Experts of a small language model: 8 layers, 59.5M parameters.
Below are experts of layer 3 (counted from 0) of a mixture-of-experts language model. Rows are named router (the router's row for the expert), gate (a neuron's input weights, with its number), up (a neuron's input weights, with its number) and show model dimensions 0-63. Each number is 128 + 24 x the weight over its row's rms, rounded and kept within 0 to 255. Numbers have three digits each.
After each expert's rows: a language model's description of what the expert responds to. This comes from a sample of Wikipedia text that the model never trained on.

# expert 8
router:138109134104139182136122150122126119167139156158162087168121147111107125156109118124141135078203134091145127115095106140103139152136103137126180078130173138107118088132158129109128096115142164
gate0:118166146108148130119140102130143122145089090145117136113114171143116118169107162138166111167126140119118086132111086134144145150146129125148122101087163130113123123144154135135062153124147158
up0:102170156125119108116114119111121095099140120094112152142136128125083152119112097137170129142091162073080126117109091110156131107146174147092112091129099134111128107157111097096082134114102134
gate1:163142109095095099146133089126190159132132137114123090118161118085107125142131107119100150102113158100105111121170132155127196150124151145128103132111172152141131164118121121103184125130136151
up1:110125157141110166131137126115101151154121115153132177120154137139110173138096092100145144122096121133124121156113120097177107099116103135132126147206122125111140118145097134137157106111116096
gate2:128112132127144137105120100104134107143159133125151105141096120130124137107118137153135088146081142112127141155089154116135160143139161097106143137139107189133131121153127131133161137149106108
up2:148149152081095130175176139189147121147127071105105136126141124153162128151118132112157158165126150139104124112155120136147132153115142132126189125131104094120160143146126128073133133100189141
It responds to: Commas, and, but, however, while, then joining clauses, plus far in so far and as far as.

# expert 35
router:103149156087103119134133116140105151167119090091162099144113106089113128154097105153099138159111103100126179120090154112118124140173097129121106098150105128122138121122102145097146123129132061
gate0:115113142133095161090197077145075147177115113114144149126112089124114127131140101080123140129129114150147113079114115133154117131136127156065137138124115152141114150142160119152109124096154138
up0:120071160132121151099107148081145137172138102124143135095145105135135154120158116110121099125142146124091117148169110164133160166171147085128164119138147086116107091111130144158141146143161132
gate1:123147142121160153125137087127131185126121126140121140099154137130155130139080153128141152143146128117117167134143128109082125100148089109088132125143124096178145112133150133111084112109095109
up1:153140144113126133157125110099103108120144116112200087153096115130138098111119072103059126118133125118132099112171150187128126111152080171084146130119107120106124135144138111128193137123129094
gate2:149125110138155132132117111147103108095114125138165154132127128096147143152107146098142120097155079109120148114122124149086144080132149154092153117082071150125158125109163123098130150093147126
up2:135144112156111152157164130147133147134117151150107088102149122127129110123144120151160114138089112139136102126112130136117128128109130117117129134131134129122134118137156099127160124149142115
It responds to: Common first names and pieces of personal surnames in sports, politics and credits, such as John, David, Cl-ive, Wes-ley, Ro-oney.

# expert 13
router:124193099138113111136126087125160156131109094080135137111103093120135135112102126149087114130090119137138123135097130125138123142153138092123109111151131116131152153134089136112137156142158089
gate0:105131147141120164128091123116146109124085086106173106124112137100118153105127146105107128109159106106114115154130151089100119140158117130175100137120148178136126124155111104094108140125100101
up0:100140128119132152155147132134115149150135122123117142148087159102113129137126139091097122140131109108096111193134142134106127105199085117115111130141135105157131133158129133126173105080139151
gate1:123116133133112153153150127137144102131167127146116099053090098124140110148148092123142151117097119098137115103081109120124141108115178122117106105122106134121158137123147111160088138133123145
up1:097142113109144134145096145127092119117105114107104123164112134133114163159155142140135168109131120158115100107206138126125136131137130127098113165123169137161172113103082106118129104129118134
gate2:154116101120192141140115167100122143103157158171135099156166129174125139130114113150145130118145121150116142125106116142121131142130113099125144128132079119139148100119119108120145151150152136
up2:176144126124115126131090130176118086149101127143112153099103143146115163144166120189119153125103084116155103151082125116167107086127107162122091111113163107115174117149139157140119118099146106
It responds to: Final pieces of town and city names and large round numbers, like -ville, -borough, -ton, -chester, London, 15,000.

# expert 29
router:104097137102144121140123154118131137174138181139158112146145120108113121178135157078160097091145154118115127130101129141106121112159091148122143150136152148130107106126158111136145105151130149
gate3:136139118142142166161151139128111158087098140089120121150139104145115136118096131171151128098163096146143136089146132118145159142124158109112101146131123170110096125124147085148111166114120125
up3:103120101154138210118069103136095142086137144153139192100170103125069132110097119123124142134146108143153183122169129152139113064099150142121095148128143172124136121145147154102093136100123124
gate4:080104127129158143118156121133101103133131114138131156111089177105126159130172124116108083134130112117124163138145123150157124095107165125115175138081110099167120095110164121123140133098153085
up4:099100168119131128130150103110143150117104121104178118139119099136099140093144120117173162122135134140144122095114121163161112132142115171105128136137126117111155122143147079081129117131156104
gate5:126119110112113125138118109206093160134131131145125115121088171091128083128135130111132178117056150101103115154170158129084124128133173080120114126122100103177136121147115090117138120107138133
up5:139092071139119145097098148121111106095148155133163122073158106144107126153103150086164105070112148136121120103132130117135126086179089160151096154170186132136128160105153149128145124153114137
It responds to: Commas and coordinating and/or/& joining items in lists or clauses, as in singer, songwriter, and musician, or Dissent and Democracy.

# expert 32
router:144124095153154132182121135131117095125086103140127098138140133116135153153121127134123162125131125121116143113134157111147104081160096152169146117137105094162134135156111107149144107107126131
gate0:148164130139112110104112156177105172141119162148134132124122113137068150130095124112122067094160151120144148157103122123150097148120149123114074102120162132101104144114128150170152109083120048
up0:157140126097161129141111127167071161109145118174177097096124134180116168126122167121122153122127137150156134160077123157131136120140126118117104179121120111111117154152121135135174173131079103
gate1:140140145124126121142157148144149158121131146140071133111095129143149162156095142097155087098122160203149127098134082115153122163142098118107100130127154147105145131128110158117121118195131149
up1:128097152113142112130134111101143137138149099158151152135133163175136109125148100127112133139089122163087095097127107127086128120126146148148099104147108119118143150103136150088125109145101152
gate2:130198151135161143124139118108130094120162104130111144120142077158125134108143133162153149135147125113131152077154185073125145153129142120121111114150149123106151136137130115107119132111145166
up2:098181152152116122118172117118104147144149091149142161138064105087104125123122099134161202108125128136088101135129131121185138133146096125171131166109115126150120144170113177131130137130164145
It responds to: Sentence-final periods and closing punctuation, also abbreviation dots such as c. and p. and decimal points in tables.

# expert 51
router:144091100141151130148098134124161126119122172166119124141096137152114114113153179117162151099117143158128118127146087112151119166126096130122139116145126189117127087113162107081111073108089153
gate0:133152127100124115106127124148084102129089151157122112173130144144156121167086119157109150103150118164157125156124167121105147103127117151148155128142119160129140134110148134132156099130138100
up0:101146104067106167118111120115118142128102111162145127136127111095113148129123090163106138107112131161131140139129119162169183131128079135158123146126102129127123140136091120111115127085116060
gate1:097154154141187131103155112130102120120135138108133133130202147115129116106154167132150146155124135147126081151143136132125080113088113102147127136129134090119138160168127139122145126116094092
up1:117165162146080156122124184154142139156114150106126092157093111124150103116089143121185131128157080118138148129153172092129136167137137137082147154139167162135121116125126129135074146135142159
gate2:140159089174112125115106126167105158166122180159094160104124106123179106147119130166143142155100113094120158094157123116167108125147156129127116120139115140136125084118167085103108103189097121
up2:138144153119112124168125165146127097127109121118119168089148144094179090134142074136120127146116115100147124150126141133097030094108164119151114122124115122109110089155120092146144130120113102
It responds to: Prepositions such as of and to in running prose, plus word-initial pieces like w in unwilling, playwrights, bookworm, and we.